{
  "n_layer": 13,
  "n_experts": 16,
  "d_expert": 352,
  "activation": "geglu",
  "router_score": "softmax",
  "normalize_top_k": false,
  "head_dim": 64,
  "rope_base": 10000.0,
  "rope_fraction": 0.25,
  "init_std_o": 0.00503,
  "init_std_down": 0.00356,
  "lr": 0.00159,
  "weight_decay": 0.0,
  "final_lr_fraction": 0.05,
  "seq_len": 256
}
Below are experts of layer 10 (counted from 0) of a mixture-of-experts language model. Rows are named router (the router's row for the expert), gate (a neuron's input weights, with its number), up (a neuron's input weights, with its number) and show model dimensions 128-191. Each number is 200 + 30 x the weight over its row's rms, rounded and kept within 0 to 999.
After each expert's rows: a language model's description of what the expert responds to. This comes from a sample of Wikipedia text that the model never trained on.

# expert 4
router,158,188,211,197,185,190,166,172,187,211,161,181,225,228,192,201,164,245,189,189,164,237,213,232,196,188,221,212,177,145,230,198,228,199,247,166,174,232,236,205,179,183,167,201,140,234,192,198,201,167,163,244,233,221,195,221,197,227,222,230,168,207,189,165
gate2,174,183,195,217,178,215,201,256,185,250,184,242,189,223,170,159,187,231,247,189,204,245,191,217,182,245,233,175,206,217,237,197,240,203,160,183,197,193,226,175,158,200,193,204,219,191,163,178,201,178,265,208,236,221,177,211,221,206,194,187,209,141,160,173
up2,175,206,226,174,207,226,217,220,260,147,241,188,221,180,227,203,191,199,168,219,180,192,215,189,199,228,223,215,190,178,218,213,235,230,232,198,223,161,182,184,213,199,241,156,220,218,257,209,192,219,184,184,181,173,216,184,185,234,186,225,190,232,252,189
gate3,220,214,199,153,187,169,191,183,155,185,171,216,186,241,196,197,202,188,233,252,218,203,174,198,194,254,191,150,162,201,155,197,201,219,166,198,217,249,220,192,235,164,194,185,201,182,224,83,174,227,171,228,175,230,181,212,204,204,160,231,170,191,127,211
up3,200,226,195,192,184,179,186,226,185,148,129,206,201,215,141,217,156,229,232,196,208,222,170,200,199,221,220,171,211,160,143,153,180,174,214,230,226,175,236,200,230,197,205,186,201,190,186,182,178,187,206,216,176,254,171,217,229,196,233,234,195,212,202,222
gate4,221,163,193,194,178,172,201,220,151,239,217,185,189,240,154,215,180,266,211,200,169,214,195,188,213,188,215,281,211,246,185,238,253,191,173,185,209,187,217,188,152,219,239,249,194,203,224,161,205,206,217,235,254,217,172,200,188,201,202,183,212,128,168,204
up4,131,220,256,200,194,185,212,212,230,200,190,207,207,152,194,160,212,179,216,251,220,213,218,226,247,180,143,186,224,218,212,177,162,232,207,261,171,202,191,227,214,193,200,202,179,216,192,223,235,255,228,209,175,196,166,199,226,221,218,193,232,213,231,190
gate5,176,260,149,230,182,185,175,198,173,230,198,265,247,238,212,196,250,216,225,254,208,150,224,213,211,183,227,232,185,165,259,219,207,238,188,227,194,213,130,220,194,188,211,204,187,187,158,174,201,183,213,187,282,238,187,202,216,203,210,211,179,235,250,219
up5,201,197,212,211,271,204,178,205,176,213,236,236,190,208,176,268,169,167,225,152,188,219,203,173,173,194,217,227,237,177,218,142,205,208,210,223,148,207,226,176,208,170,206,164,161,189,175,186,178,218,207,200,220,198,207,173,211,162,182,158,206,266,166,181
gate6,194,202,184,171,191,195,151,207,190,228,225,159,207,198,231,188,204,228,202,216,188,238,192,214,202,200,194,168,232,208,201,179,205,213,189,186,224,138,208,220,239,192,224,268,202,165,182,117,229,197,147,198,168,178,184,174,238,232,193,240,253,232,155,153
up6,208,237,200,216,232,186,215,179,218,218,246,245,238,200,208,223,256,231,177,230,228,198,216,203,199,238,196,184,219,192,222,207,146,200,188,216,234,186,238,213,227,203,207,229,173,225,173,92,198,202,153,195,176,205,242,168,184,208,196,241,175,228,178,196
gate7,184,212,153,215,212,129,171,221,183,175,223,185,243,201,220,162,174,174,237,231,238,211,212,171,171,221,191,192,170,195,164,191,195,245,235,145,185,228,195,208,254,219,179,210,215,186,200,220,192,197,159,222,230,211,210,225,96,183,183,228,212,232,203,199
up7,184,212,260,188,203,240,212,157,226,205,212,207,152,218,221,242,195,226,174,185,243,191,238,208,222,178,225,193,202,191,202,248,197,173,158,273,226,247,215,161,152,208,152,229,183,202,183,156,206,209,192,204,156,226,172,180,262,225,231,219,149,184,214,218
gate8,183,183,153,198,170,157,163,184,195,187,242,227,235,224,229,234,187,155,227,201,180,190,248,231,240,211,227,221,224,212,192,191,171,185,193,195,227,137,220,236,267,171,220,212,213,195,154,200,216,262,247,178,210,266,140,177,202,174,192,235,176,231,209,225
up8,196,158,230,202,207,205,183,172,205,203,244,235,172,203,214,184,205,167,184,194,210,181,166,214,225,207,199,99,228,195,192,229,206,196,224,177,203,191,183,201,162,144,260,205,187,204,182,187,229,184,189,199,211,202,198,188,182,219,179,169,204,153,183,175
Description: Country and nationality words such as United, Soviet, Czech, Ethiopian, plus decimal digits in coordinates and inner pieces of Latin species names.

# expert 3
router,183,185,190,231,184,160,221,184,202,171,241,211,190,201,224,177,190,183,230,169,219,234,235,219,145,215,246,225,180,231,221,214,177,216,176,190,174,181,216,185,198,189,237,184,236,218,157,200,172,226,188,265,218,102,233,212,199,212,194,262,232,166,181,192
gate2,191,233,185,203,215,175,216,214,219,166,183,177,196,222,155,251,228,204,174,209,199,192,195,191,178,111,218,175,200,187,212,208,187,214,205,248,168,187,141,209,156,215,191,231,174,167,163,227,177,177,164,207,177,166,131,255,234,148,236,201,195,183,174,198
up2,185,204,192,187,164,187,207,258,241,199,206,194,179,197,159,238,222,193,210,200,195,214,251,226,223,193,191,192,189,195,247,227,238,170,213,236,194,189,256,184,198,233,190,234,168,218,171,161,181,178,172,196,151,135,190,248,150,134,184,195,216,233,195,212
gate3,215,222,187,189,220,231,175,230,173,241,217,181,184,163,193,243,214,173,204,176,220,209,160,176,235,193,259,208,216,185,243,265,217,218,170,173,127,215,227,254,202,202,249,179,198,260,209,148,214,184,182,198,154,235,255,194,196,213,189,195,144,165,185,205
up3,176,204,257,173,193,181,190,180,206,227,204,220,232,231,230,190,183,199,191,173,176,198,190,172,219,180,159,229,213,154,190,161,187,178,239,174,212,202,141,193,217,230,186,244,228,189,221,260,180,229,223,186,219,189,140,225,236,170,183,220,264,176,212,217
gate4,210,215,221,169,212,212,178,257,149,221,181,204,201,229,186,268,169,221,212,189,136,209,173,174,163,230,152,183,190,159,187,225,208,219,205,218,148,188,248,236,204,184,178,215,161,253,219,149,147,218,223,185,241,167,241,228,203,161,231,205,220,177,191,198
up4,216,250,178,210,221,185,158,191,195,229,239,184,202,204,128,159,173,218,194,162,220,235,246,202,222,203,156,194,167,225,218,190,174,233,275,189,209,159,221,210,165,196,202,191,205,244,202,235,232,211,205,201,200,223,178,208,206,209,213,123,231,213,172,175
gate5,179,159,196,190,243,172,176,183,260,186,235,207,218,203,239,202,219,213,203,137,209,262,190,179,187,169,156,171,236,186,198,243,219,210,230,204,215,167,157,204,180,211,243,199,199,169,159,211,236,185,229,205,199,190,203,150,203,172,224,208,162,166,221,240
up5,237,243,193,213,157,206,189,149,172,159,161,209,205,158,211,205,171,192,218,152,192,176,256,192,205,203,237,215,199,192,156,173,238,224,207,214,184,226,177,190,180,194,189,151,162,244,177,202,195,201,231,146,219,192,228,163,251,137,159,234,231,233,204,247
gate6,196,248,174,262,197,183,212,195,164,206,217,213,163,273,173,210,221,265,192,205,172,201,190,189,173,146,223,213,228,229,198,158,192,175,143,175,185,183,186,185,201,212,177,236,234,136,249,257,225,187,213,209,253,199,173,156,206,195,163,237,236,223,204,186
up6,182,195,188,192,237,181,191,191,151,187,171,214,192,169,193,208,180,227,213,207,218,206,199,225,243,229,168,190,160,153,231,195,188,223,228,245,240,202,205,229,208,177,254,244,140,195,182,161,203,180,157,188,180,225,228,207,209,163,223,217,226,210,167,200
gate7,187,219,176,190,192,215,194,196,184,169,196,236,200,203,249,211,210,241,198,213,213,183,192,212,264,231,186,200,202,246,213,190,225,186,169,213,185,227,213,214,217,254,262,203,228,143,185,165,220,215,245,243,241,254,215,150,233,215,192,135,160,175,177,208
up7,193,257,237,151,212,172,195,228,202,269,197,166,209,230,190,208,215,151,180,210,216,191,147,180,144,190,209,179,179,161,191,254,190,192,171,225,178,213,201,154,237,205,153,169,205,242,197,181,207,201,189,130,240,214,173,195,220,255,212,250,258,200,162,233
gate8,234,237,202,197,230,189,204,131,163,214,233,209,166,242,216,198,205,169,260,184,206,235,244,172,188,200,182,166,159,197,186,211,192,207,198,202,199,165,213,232,204,229,207,173,149,136,234,214,174,238,258,195,135,192,199,178,198,221,211,196,208,191,205,210
up8,237,174,226,228,198,232,199,197,233,214,246,215,252,181,179,223,208,212,198,251,242,186,177,220,194,206,237,184,204,221,245,184,213,205,217,201,214,198,182,214,199,173,266,220,215,197,217,128,255,224,182,228,225,208,150,138,235,201,224,209,207,189,267,190
Description: Possessive pronouns his, her, their, its and capital name starts like St., San, K, often inside taxonomy or biography infoboxes.

# expert 6
router,257,200,200,206,205,197,211,220,237,185,188,258,219,204,182,197,190,273,229,212,205,187,191,194,169,249,193,190,175,129,165,207,223,149,308,183,218,187,199,217,180,177,165,198,262,228,232,206,157,157,182,233,219,276,195,165,180,223,200,179,176,156,176,188
gate2,218,222,195,166,242,229,149,249,226,208,224,217,193,187,177,217,222,223,159,211,174,199,253,241,202,206,196,201,171,168,200,189,265,228,227,193,155,191,259,172,211,173,179,162,161,164,166,164,189,207,273,207,150,210,202,217,233,187,201,187,228,259,169,218
up2,192,221,162,182,201,191,157,136,204,190,182,238,189,272,184,251,195,245,179,259,215,198,237,227,197,208,203,226,214,228,147,249,210,214,210,230,117,182,223,255,207,222,211,202,172,227,233,190,209,179,228,167,115,263,231,140,196,224,195,160,196,172,172,174
gate3,184,242,247,221,172,192,207,259,195,127,158,129,213,241,176,224,155,149,210,210,198,228,189,207,196,179,221,227,221,173,214,197,205,233,177,202,230,267,148,231,198,184,189,210,195,208,229,215,249,217,152,212,215,193,182,165,172,179,173,190,168,191,176,194
up3,217,222,256,208,170,211,179,160,214,200,236,128,177,206,214,213,222,215,202,210,180,213,178,160,180,200,203,183,193,191,216,232,168,168,185,178,161,215,171,149,231,178,232,212,176,233,215,223,239,159,152,172,187,192,178,231,207,220,202,152,184,219,196,174
gate4,225,207,173,241,178,213,187,199,204,211,200,191,222,194,296,206,207,224,176,176,213,209,189,196,239,203,160,189,236,227,219,157,197,226,193,193,206,151,220,186,195,173,173,175,226,159,196,239,212,161,167,182,217,142,210,162,162,195,238,193,191,173,234,194
up4,147,195,243,261,175,172,197,209,217,192,199,195,218,197,230,199,203,125,185,173,163,210,247,195,207,193,198,193,160,194,186,195,135,215,202,169,206,218,209,213,225,132,162,190,207,187,242,247,167,170,171,187,199,161,166,163,189,207,181,225,170,230,206,218
gate5,134,147,241,191,234,211,229,197,200,217,221,156,222,153,208,199,197,154,172,191,175,155,185,201,228,190,172,210,211,190,202,224,163,186,187,159,217,213,103,241,228,163,157,180,189,163,227,177,225,204,251,210,216,221,233,167,230,207,247,178,191,197,258,230
up5,220,266,218,206,167,158,197,192,215,234,184,189,230,223,203,216,222,257,216,213,199,201,182,184,169,183,221,233,184,209,155,268,214,189,220,206,182,206,184,218,219,229,205,218,206,198,216,199,244,166,156,187,198,224,218,210,220,224,242,187,173,189,180,172
gate6,206,269,160,226,219,169,202,187,208,225,194,216,162,218,170,209,261,185,215,240,224,232,216,224,126,198,179,219,222,235,210,153,247,204,235,182,247,201,200,195,207,167,180,195,217,215,257,210,246,195,144,177,213,140,194,182,196,139,166,212,164,211,166,202
up6,222,200,158,157,163,219,194,149,228,191,257,200,196,204,212,117,225,201,224,247,200,239,231,235,235,182,179,238,138,157,189,196,157,252,222,268,150,192,237,209,156,247,249,184,225,214,215,216,187,173,163,202,185,255,214,177,205,194,208,174,170,277,206,182
gate7,207,160,190,174,206,234,198,259,139,170,194,187,228,189,185,180,224,170,241,220,172,182,251,199,167,158,200,184,200,218,196,201,214,162,252,196,231,176,260,166,189,192,182,291,158,223,193,209,199,193,242,205,218,181,168,205,215,188,213,161,259,212,198,208
up7,214,211,203,254,183,250,189,230,192,202,181,176,175,232,173,152,214,198,242,201,194,159,162,212,177,213,194,197,211,175,184,201,204,180,239,141,225,229,142,177,215,165,206,289,182,228,217,205,216,192,210,229,208,159,225,226,260,217,259,180,203,166,195,170
gate8,175,196,257,152,173,228,189,199,219,200,179,136,208,211,197,165,155,168,209,221,208,197,166,208,175,140,226,152,161,213,198,248,230,171,219,249,187,205,268,188,172,167,209,214,182,180,227,150,205,172,183,219,177,204,158,175,212,235,204,154,179,221,242,207
up8,193,201,186,219,200,207,153,154,162,222,197,233,194,177,230,214,203,181,160,144,207,206,207,192,212,235,155,226,151,244,203,210,152,220,218,175,164,178,124,225,219,214,186,205,187,204,183,251,204,265,259,152,211,260,194,193,193,169,219,258,177,224,175,201
Description: Mid-word syllables like ay, er, ad, ar in foreign or place names, such as Ferr-ara and Som-d-utt, plus table separators and coordinate slashes.

# expert 0
router,215,182,158,215,235,199,278,169,188,190,158,164,171,220,195,207,175,164,239,205,222,233,213,209,183,210,211,203,182,181,162,171,238,179,251,193,164,200,240,205,192,205,217,201,118,236,221,202,200,197,168,194,267,196,201,242,186,220,204,205,212,196,192,160
gate2,255,176,176,199,186,177,192,240,185,194,160,202,219,263,205,198,185,181,196,191,193,197,234,222,203,221,205,240,210,188,180,168,183,183,182,247,269,189,221,190,232,274,213,196,223,204,179,175,236,192,237,183,231,207,164,216,159,217,192,234,168,213,234,180
up2,206,197,188,201,228,204,199,142,213,220,177,213,138,211,263,163,189,207,201,202,151,213,189,176,229,203,185,177,230,231,192,229,226,178,189,198,220,241,157,207,173,215,182,189,187,240,156,248,138,191,226,185,204,220,212,200,189,216,180,157,236,224,220,184
gate3,169,183,220,208,186,208,174,196,163,231,248,160,183,215,225,211,255,189,207,215,181,145,189,218,135,169,155,211,258,242,223,164,252,164,203,219,205,185,186,157,205,186,167,223,185,156,214,177,180,209,210,204,209,143,187,150,195,175,213,235,188,196,211,272
up3,235,235,176,229,264,220,224,235,233,169,186,180,178,198,210,229,220,223,180,218,224,196,188,204,260,176,222,199,193,185,145,213,201,177,199,224,243,221,170,203,166,233,204,173,263,197,240,228,240,166,178,196,182,232,259,251,202,200,253,247,232,187,140,172
gate4,184,204,154,205,164,217,200,213,205,209,232,219,221,238,192,148,214,254,227,255,181,167,213,207,177,247,202,210,198,196,219,199,164,215,171,215,169,203,207,210,184,238,196,231,171,130,186,182,163,240,211,210,148,215,228,194,182,218,200,212,190,216,179,159
up4,202,226,176,227,154,164,229,194,199,185,208,210,209,153,203,183,200,228,230,202,190,229,197,192,190,218,169,210,190,244,280,244,157,189,160,232,170,164,176,256,158,236,237,189,215,131,192,235,196,243,259,232,170,189,241,209,200,208,211,220,238,189,197,221
gate5,182,173,167,196,224,202,184,203,161,246,229,170,176,207,177,240,156,236,246,198,173,200,170,215,174,237,181,224,181,202,244,230,199,240,247,178,188,199,172,139,170,208,197,228,200,241,259,215,189,220,217,201,134,227,203,251,216,182,232,221,194,217,185,198
up5,214,219,174,209,170,171,254,237,234,236,226,192,197,221,291,144,198,196,178,206,232,207,194,244,168,189,159,225,191,224,153,181,188,217,197,223,179,221,183,181,232,189,187,158,172,225,111,216,224,181,196,242,227,226,199,185,242,191,144,230,202,220,243,157
gate6,189,215,223,181,207,209,134,175,258,167,184,148,135,206,227,201,292,207,212,188,254,183,197,199,235,204,201,224,155,159,250,235,158,191,178,203,194,168,154,202,159,218,250,212,174,221,201,221,223,204,226,158,153,199,164,189,212,222,209,185,224,201,205,160
up6,198,198,162,195,266,174,174,139,249,192,217,180,167,174,207,138,180,211,210,193,193,227,200,154,203,223,195,187,163,173,172,154,172,194,184,206,147,258,209,192,200,182,237,162,183,168,259,195,166,232,191,236,224,262,184,231,204,182,179,176,257,232,229,159
gate7,204,186,206,217,200,206,181,182,205,238,187,218,236,194,254,216,212,224,187,206,255,203,210,222,176,191,221,239,195,161,122,198,203,207,179,216,195,211,223,225,188,211,205,140,204,221,204,200,156,175,225,272,161,234,244,211,211,126,227,198,253,237,195,159
up7,122,232,243,188,184,203,186,222,167,179,230,170,226,205,148,184,198,176,201,182,174,213,207,192,219,208,169,222,180,228,142,176,210,234,170,205,215,218,215,212,193,233,211,184,147,259,225,181,216,151,208,209,172,197,165,227,260,212,159,202,207,229,199,211
gate8,225,158,171,186,203,211,278,180,218,180,243,181,186,147,202,174,141,205,194,183,207,155,130,201,200,208,192,220,158,193,242,224,144,200,175,224,219,258,198,250,225,181,207,212,202,257,232,184,196,193,233,139,233,287,207,237,189,218,252,210,246,222,200,163
up8,191,207,209,240,140,179,238,257,207,216,145,237,214,155,186,184,155,196,152,215,211,197,217,218,245,173,227,170,190,222,231,153,226,216,189,197,223,270,140,115,185,214,199,196,229,220,164,153,214,178,198,211,196,215,227,202,229,201,198,185,177,167,156,238
Description: Inner and final pieces of names and words, plus numbers and short words inside table rows, such as tim-et-able, Barn-s-ley, 13 days.

# expert 14
router,208,237,225,212,160,152,168,214,251,214,229,196,224,167,212,217,272,235,186,183,191,187,217,229,231,182,216,207,203,269,227,227,165,221,176,212,225,199,150,190,184,200,209,210,200,173,204,159,218,222,181,184,144,207,173,209,229,208,193,217,215,240,171,203
gate2,250,227,223,216,208,171,178,245,233,123,218,245,165,199,205,144,190,215,178,235,217,179,186,206,168,180,191,162,139,178,180,205,145,166,199,232,179,174,216,187,260,198,169,177,220,215,139,215,156,187,174,174,198,274,227,173,234,157,198,224,159,193,173,232
up2,239,224,204,175,180,203,208,204,189,213,198,265,262,230,173,185,183,194,187,205,211,215,249,143,182,256,162,217,237,182,188,221,187,183,186,228,208,212,231,241,198,181,223,203,188,188,223,151,245,225,163,189,172,205,245,195,212,201,216,198,205,173,190,207
gate3,228,243,234,199,233,239,190,235,236,210,170,200,145,161,221,160,264,183,152,267,255,213,176,155,212,183,149,172,212,155,259,241,168,254,195,203,208,211,151,179,198,177,196,194,156,190,206,170,201,221,165,210,220,190,230,177,166,183,213,180,236,167,228,191
up3,240,193,158,252,252,199,211,213,200,215,260,191,197,169,184,221,208,171,220,216,205,181,168,204,194,204,176,230,163,208,175,199,168,208,193,184,237,168,167,200,190,154,213,233,230,204,214,200,212,204,193,187,221,184,159,218,196,205,176,233,228,129,202,281
gate4,225,217,216,160,179,213,207,243,154,203,274,177,176,178,190,168,175,173,175,186,230,215,194,174,211,230,206,212,194,174,188,171,215,225,173,188,170,211,212,216,204,154,205,230,157,186,220,219,208,198,189,224,210,216,181,237,246,156,206,201,189,293,237,171
up4,242,211,179,202,210,218,264,187,212,201,265,158,214,182,177,221,155,220,233,240,193,197,252,209,230,192,183,204,288,227,221,197,174,190,172,232,189,138,193,191,122,192,230,178,213,199,164,248,189,234,208,190,179,109,230,192,226,198,200,188,159,221,227,181
gate5,248,230,184,239,157,229,290,201,221,231,183,199,191,239,240,209,148,183,204,185,188,230,191,165,205,216,224,193,192,200,221,219,207,133,169,183,250,238,155,168,233,233,210,181,166,207,173,224,153,183,219,223,246,167,206,203,192,240,207,213,190,142,211,173
up5,189,191,216,176,192,177,153,177,194,256,246,262,210,196,208,173,223,166,187,198,139,189,289,116,200,162,200,192,194,206,216,220,232,240,245,201,185,200,237,232,225,221,216,153,259,209,276,201,164,224,216,154,183,212,271,219,190,145,194,202,235,194,223,161
gate6,167,239,207,226,190,249,206,241,181,266,238,194,202,205,186,223,123,185,170,121,130,214,185,200,224,185,212,131,210,196,271,166,230,255,166,184,169,203,178,190,150,218,152,183,198,184,187,176,206,188,214,220,205,166,175,138,229,216,159,160,210,158,240,142
up6,214,194,241,216,203,258,216,190,251,163,169,199,211,137,219,233,198,189,247,226,209,184,214,203,202,225,179,198,168,208,181,189,233,162,249,212,174,171,206,234,192,232,178,206,181,224,153,159,199,208,196,205,200,257,260,159,180,199,166,146,215,201,170,210
gate7,186,236,181,161,242,178,229,242,224,172,236,163,202,190,212,219,211,226,191,208,185,198,230,209,168,180,211,202,199,224,240,194,202,199,165,249,219,184,175,227,196,199,179,249,253,178,233,213,125,235,175,164,212,215,164,224,238,218,156,227,132,180,204,204
up7,256,207,183,202,191,190,185,180,188,209,197,234,201,197,187,219,208,205,246,233,183,278,220,197,210,180,179,191,191,224,207,252,174,250,122,217,225,139,218,191,169,149,228,242,210,226,218,205,207,199,182,208,205,242,173,185,218,179,227,146,243,177,207,193
gate8,278,230,195,184,242,185,246,178,212,148,195,200,184,221,175,196,142,180,199,157,238,199,222,266,196,212,210,221,235,220,182,233,177,246,208,264,200,233,163,255,222,238,203,169,208,172,171,189,176,227,206,156,172,202,221,208,228,178,211,243,194,215,186,171
up8,176,164,192,173,229,218,200,226,237,163,194,238,153,163,220,178,246,219,144,172,204,176,199,187,214,207,221,189,218,212,179,202,187,184,186,161,203,223,156,244,209,233,185,310,246,169,242,197,221,166,146,233,235,224,217,218,165,202,192,237,191,200,221,258
Description: First consonant pieces of a word after a space or quote, such as s, p, d, f, sp, fl, as in d-iploma, unf-air.

# expert 10
router,235,237,222,188,179,215,223,208,176,186,231,208,204,285,208,233,215,195,177,209,225,196,187,193,230,215,168,141,196,270,250,181,180,216,180,228,207,159,198,232,203,204,192,290,212,201,238,225,206,172,232,183,158,224,178,176,196,162,196,164,206,183,207,179
gate2,249,184,266,219,256,173,199,210,213,187,239,186,205,133,190,201,188,208,242,166,178,209,192,193,184,176,263,201,203,211,218,184,150,221,162,261,226,193,168,204,235,186,192,165,181,184,167,194,248,251,191,195,190,191,184,206,214,223,253,189,210,149,202,231
up2,257,193,164,186,185,142,210,216,201,229,224,201,181,273,216,210,220,170,183,224,165,233,219,197,197,202,154,200,217,213,206,190,263,193,230,172,224,181,187,212,185,258,190,169,176,116,164,198,231,185,211,178,184,210,154,207,164,199,222,182,177,193,197,219
gate3,185,143,208,199,214,180,217,167,184,203,192,172,161,158,200,184,234,179,188,210,266,197,197,175,179,159,210,238,207,202,157,192,158,238,224,206,206,253,155,217,174,111,188,182,217,196,199,206,218,240,169,204,238,241,153,213,170,180,199,218,199,261,151,258
up3,166,224,216,201,182,208,151,193,211,196,172,206,194,237,184,123,183,214,231,167,230,207,179,202,205,223,224,163,200,182,215,204,232,188,206,182,213,182,212,173,204,174,242,219,236,134,177,264,245,206,202,177,254,249,197,193,208,232,153,208,205,215,244,243
gate4,197,192,189,211,202,202,198,219,208,201,159,216,269,181,171,208,234,204,160,213,206,214,193,196,149,172,270,198,161,236,152,190,156,218,184,168,217,240,175,165,167,224,200,137,171,241,213,139,234,191,139,221,250,215,230,209,181,177,229,223,204,243,248,164
up4,162,182,225,285,199,205,215,187,212,168,218,188,257,168,173,185,192,167,186,196,268,217,194,210,215,214,191,227,223,231,223,215,152,239,183,212,208,210,202,204,223,158,148,178,162,191,220,213,206,222,198,172,236,184,202,252,270,208,188,158,181,224,180,272
gate5,180,254,215,192,205,211,191,216,210,171,244,235,161,223,200,170,177,211,108,274,163,221,190,298,204,228,227,240,230,181,176,164,123,234,213,240,155,214,216,195,224,224,194,181,222,176,186,204,208,214,223,165,247,239,168,211,217,191,220,186,197,197,222,219
up5,191,187,185,221,172,161,242,172,212,209,189,196,217,205,185,200,244,193,222,199,221,186,225,134,149,193,202,163,215,163,166,188,174,240,221,249,120,188,250,217,179,175,179,206,195,206,212,209,204,174,187,196,146,219,268,187,210,226,200,187,208,179,104,181
gate6,211,215,226,214,190,198,207,172,184,269,224,167,239,203,212,215,183,172,165,242,174,208,193,179,133,180,194,180,213,169,176,191,225,213,173,193,210,201,178,164,224,191,174,146,235,192,193,173,247,223,194,190,202,203,165,300,163,169,181,237,164,170,198,198
up6,183,209,188,182,122,183,192,222,217,193,168,208,185,218,188,223,235,177,203,152,281,184,222,151,237,163,236,190,118,180,247,242,234,182,220,173,184,185,190,214,158,262,257,164,182,141,205,213,162,196,163,141,210,190,238,213,192,220,278,206,176,226,200,202
gate7,182,175,191,217,229,177,167,239,162,193,165,186,222,210,224,234,173,222,229,159,192,221,229,197,149,187,247,189,168,237,186,199,196,177,212,291,249,194,182,183,248,163,243,193,182,191,213,214,211,165,191,225,197,143,157,185,227,191,199,234,204,228,243,209
up7,246,199,196,233,196,183,249,212,210,214,243,242,163,182,196,135,186,184,159,169,226,199,212,151,222,219,176,218,201,191,166,208,249,159,189,192,156,244,238,243,171,167,172,205,212,189,207,181,194,222,213,205,167,248,225,196,163,239,216,176,247,195,163,162
gate8,205,228,167,214,215,187,199,161,238,241,204,214,183,160,184,230,242,195,170,229,209,175,200,271,152,175,169,172,205,218,198,221,244,151,172,197,129,204,199,223,174,174,217,201,196,213,237,232,157,220,161,197,218,202,200,207,201,161,207,190,175,224,220,216
up8,160,140,238,201,195,234,179,244,209,191,226,170,266,196,192,175,197,255,179,184,220,242,230,220,182,197,136,161,140,145,180,154,200,207,218,142,224,212,204,179,207,179,183,234,208,209,244,187,168,172,210,208,222,161,200,159,153,174,195,218,181,253,216,227
Description: Nouns for people's roles and organizations after the or a, such as player, President, member, director, Secretary, government, Museum.

# expert 7
router,194,258,181,227,183,215,292,198,163,149,134,196,212,153,183,165,166,167,216,201,233,246,197,210,235,181,187,175,208,195,216,181,232,136,101,173,181,233,173,183,177,163,180,215,178,240,163,197,165,187,243,251,252,177,203,155,186,238,198,155,194,238,178,196
gate2,155,136,261,164,215,185,182,193,203,165,187,191,167,189,191,169,147,185,207,192,220,156,177,222,215,206,212,189,252,218,173,261,244,149,224,190,168,240,194,208,232,200,235,175,205,165,188,164,188,235,239,205,168,224,188,124,216,188,258,217,210,238,154,152
up2,212,173,161,246,204,173,249,179,255,209,191,232,202,206,212,178,211,186,247,214,197,249,186,169,199,204,243,174,248,205,195,152,211,176,198,149,174,138,176,185,221,215,208,169,200,226,203,230,189,216,196,205,289,174,261,181,219,201,172,184,212,213,212,223
gate3,188,177,184,167,140,207,202,227,188,195,147,214,197,222,192,193,198,193,191,227,183,214,142,204,249,238,185,230,246,198,197,179,221,183,209,247,189,255,178,212,160,206,233,205,222,235,188,193,188,281,198,224,230,239,144,192,181,253,186,223,222,202,215,163
up3,213,221,215,210,207,282,272,236,233,189,176,181,216,215,207,173,194,248,227,207,207,192,199,224,222,288,151,225,145,177,211,200,185,182,197,221,195,189,197,204,229,259,207,211,193,216,243,205,210,230,164,167,186,179,194,213,148,199,201,215,238,168,210,168
gate4,191,218,234,227,194,186,234,200,177,182,197,199,149,218,188,223,171,229,215,243,149,201,262,224,161,219,234,242,193,170,143,241,235,191,203,125,224,213,215,192,210,268,192,234,189,239,215,184,238,213,147,175,187,192,192,235,171,190,192,179,230,220,181,236
up4,232,148,195,201,159,148,203,177,216,168,163,274,103,192,181,164,144,141,239,198,173,177,246,177,193,195,243,210,160,163,217,219,163,213,229,196,222,216,207,170,167,253,180,209,211,201,204,224,185,198,207,234,224,155,235,170,195,253,234,164,232,215,199,224
gate5,165,220,139,275,208,218,232,242,200,242,189,209,213,262,215,181,205,283,150,230,215,255,180,252,171,232,194,153,136,215,197,185,157,190,248,234,223,214,186,206,189,194,173,242,207,193,222,225,201,218,167,198,137,213,221,162,211,212,224,138,179,232,189,164
up5,233,151,207,218,169,187,219,137,199,144,227,200,211,187,206,214,209,186,232,202,204,148,199,232,215,257,200,249,253,238,164,158,182,208,177,187,177,106,184,222,217,216,161,205,186,184,254,261,202,213,147,211,112,171,263,195,172,225,180,189,199,230,197,165
gate6,189,193,179,192,157,215,216,196,198,185,204,199,227,144,183,218,147,155,151,194,208,188,139,233,183,217,210,214,176,200,195,226,261,147,232,238,209,197,193,158,181,218,175,146,257,174,164,170,218,213,235,231,213,226,257,203,244,187,192,300,197,187,283,181
up6,220,246,202,241,242,235,193,256,226,228,215,193,225,217,202,194,216,204,241,177,189,205,190,205,234,203,205,214,180,164,184,188,220,241,199,161,170,192,177,205,216,197,158,238,156,183,256,172,192,235,172,144,179,181,168,261,171,183,164,169,212,214,195,174
gate7,221,174,179,223,231,171,168,166,227,204,247,213,226,222,228,185,216,184,243,193,233,180,283,154,172,217,214,191,146,175,204,207,188,210,146,204,258,181,178,236,204,203,217,208,212,198,206,159,156,206,204,203,135,189,245,222,170,218,201,186,244,213,173,218
up7,163,213,212,210,218,154,218,178,196,187,142,172,163,241,200,208,171,190,211,159,223,202,166,238,204,209,199,167,122,172,206,222,210,230,243,216,192,224,131,155,196,177,162,158,149,213,215,234,201,219,153,263,250,228,178,202,232,281,161,169,170,241,256,240
gate8,160,209,211,187,174,164,206,165,241,243,185,229,176,215,159,189,186,205,155,216,162,173,229,181,196,185,159,219,201,209,199,187,197,228,189,210,184,212,195,156,157,216,221,210,195,173,202,164,183,241,176,194,126,206,172,218,191,205,215,200,198,236,184,218
up8,219,233,213,200,202,183,225,186,246,205,228,215,214,218,143,203,196,181,169,210,193,183,227,180,163,241,234,197,176,238,205,202,229,206,242,204,186,251,241,202,193,197,184,192,183,196,218,162,180,244,209,248,197,203,208,199,225,213,170,198,182,236,203,216
Description: Letters inside acronyms (CONCACAF, USY&T, ACGME), South, North, the, and words in song or film titles and quoted speech.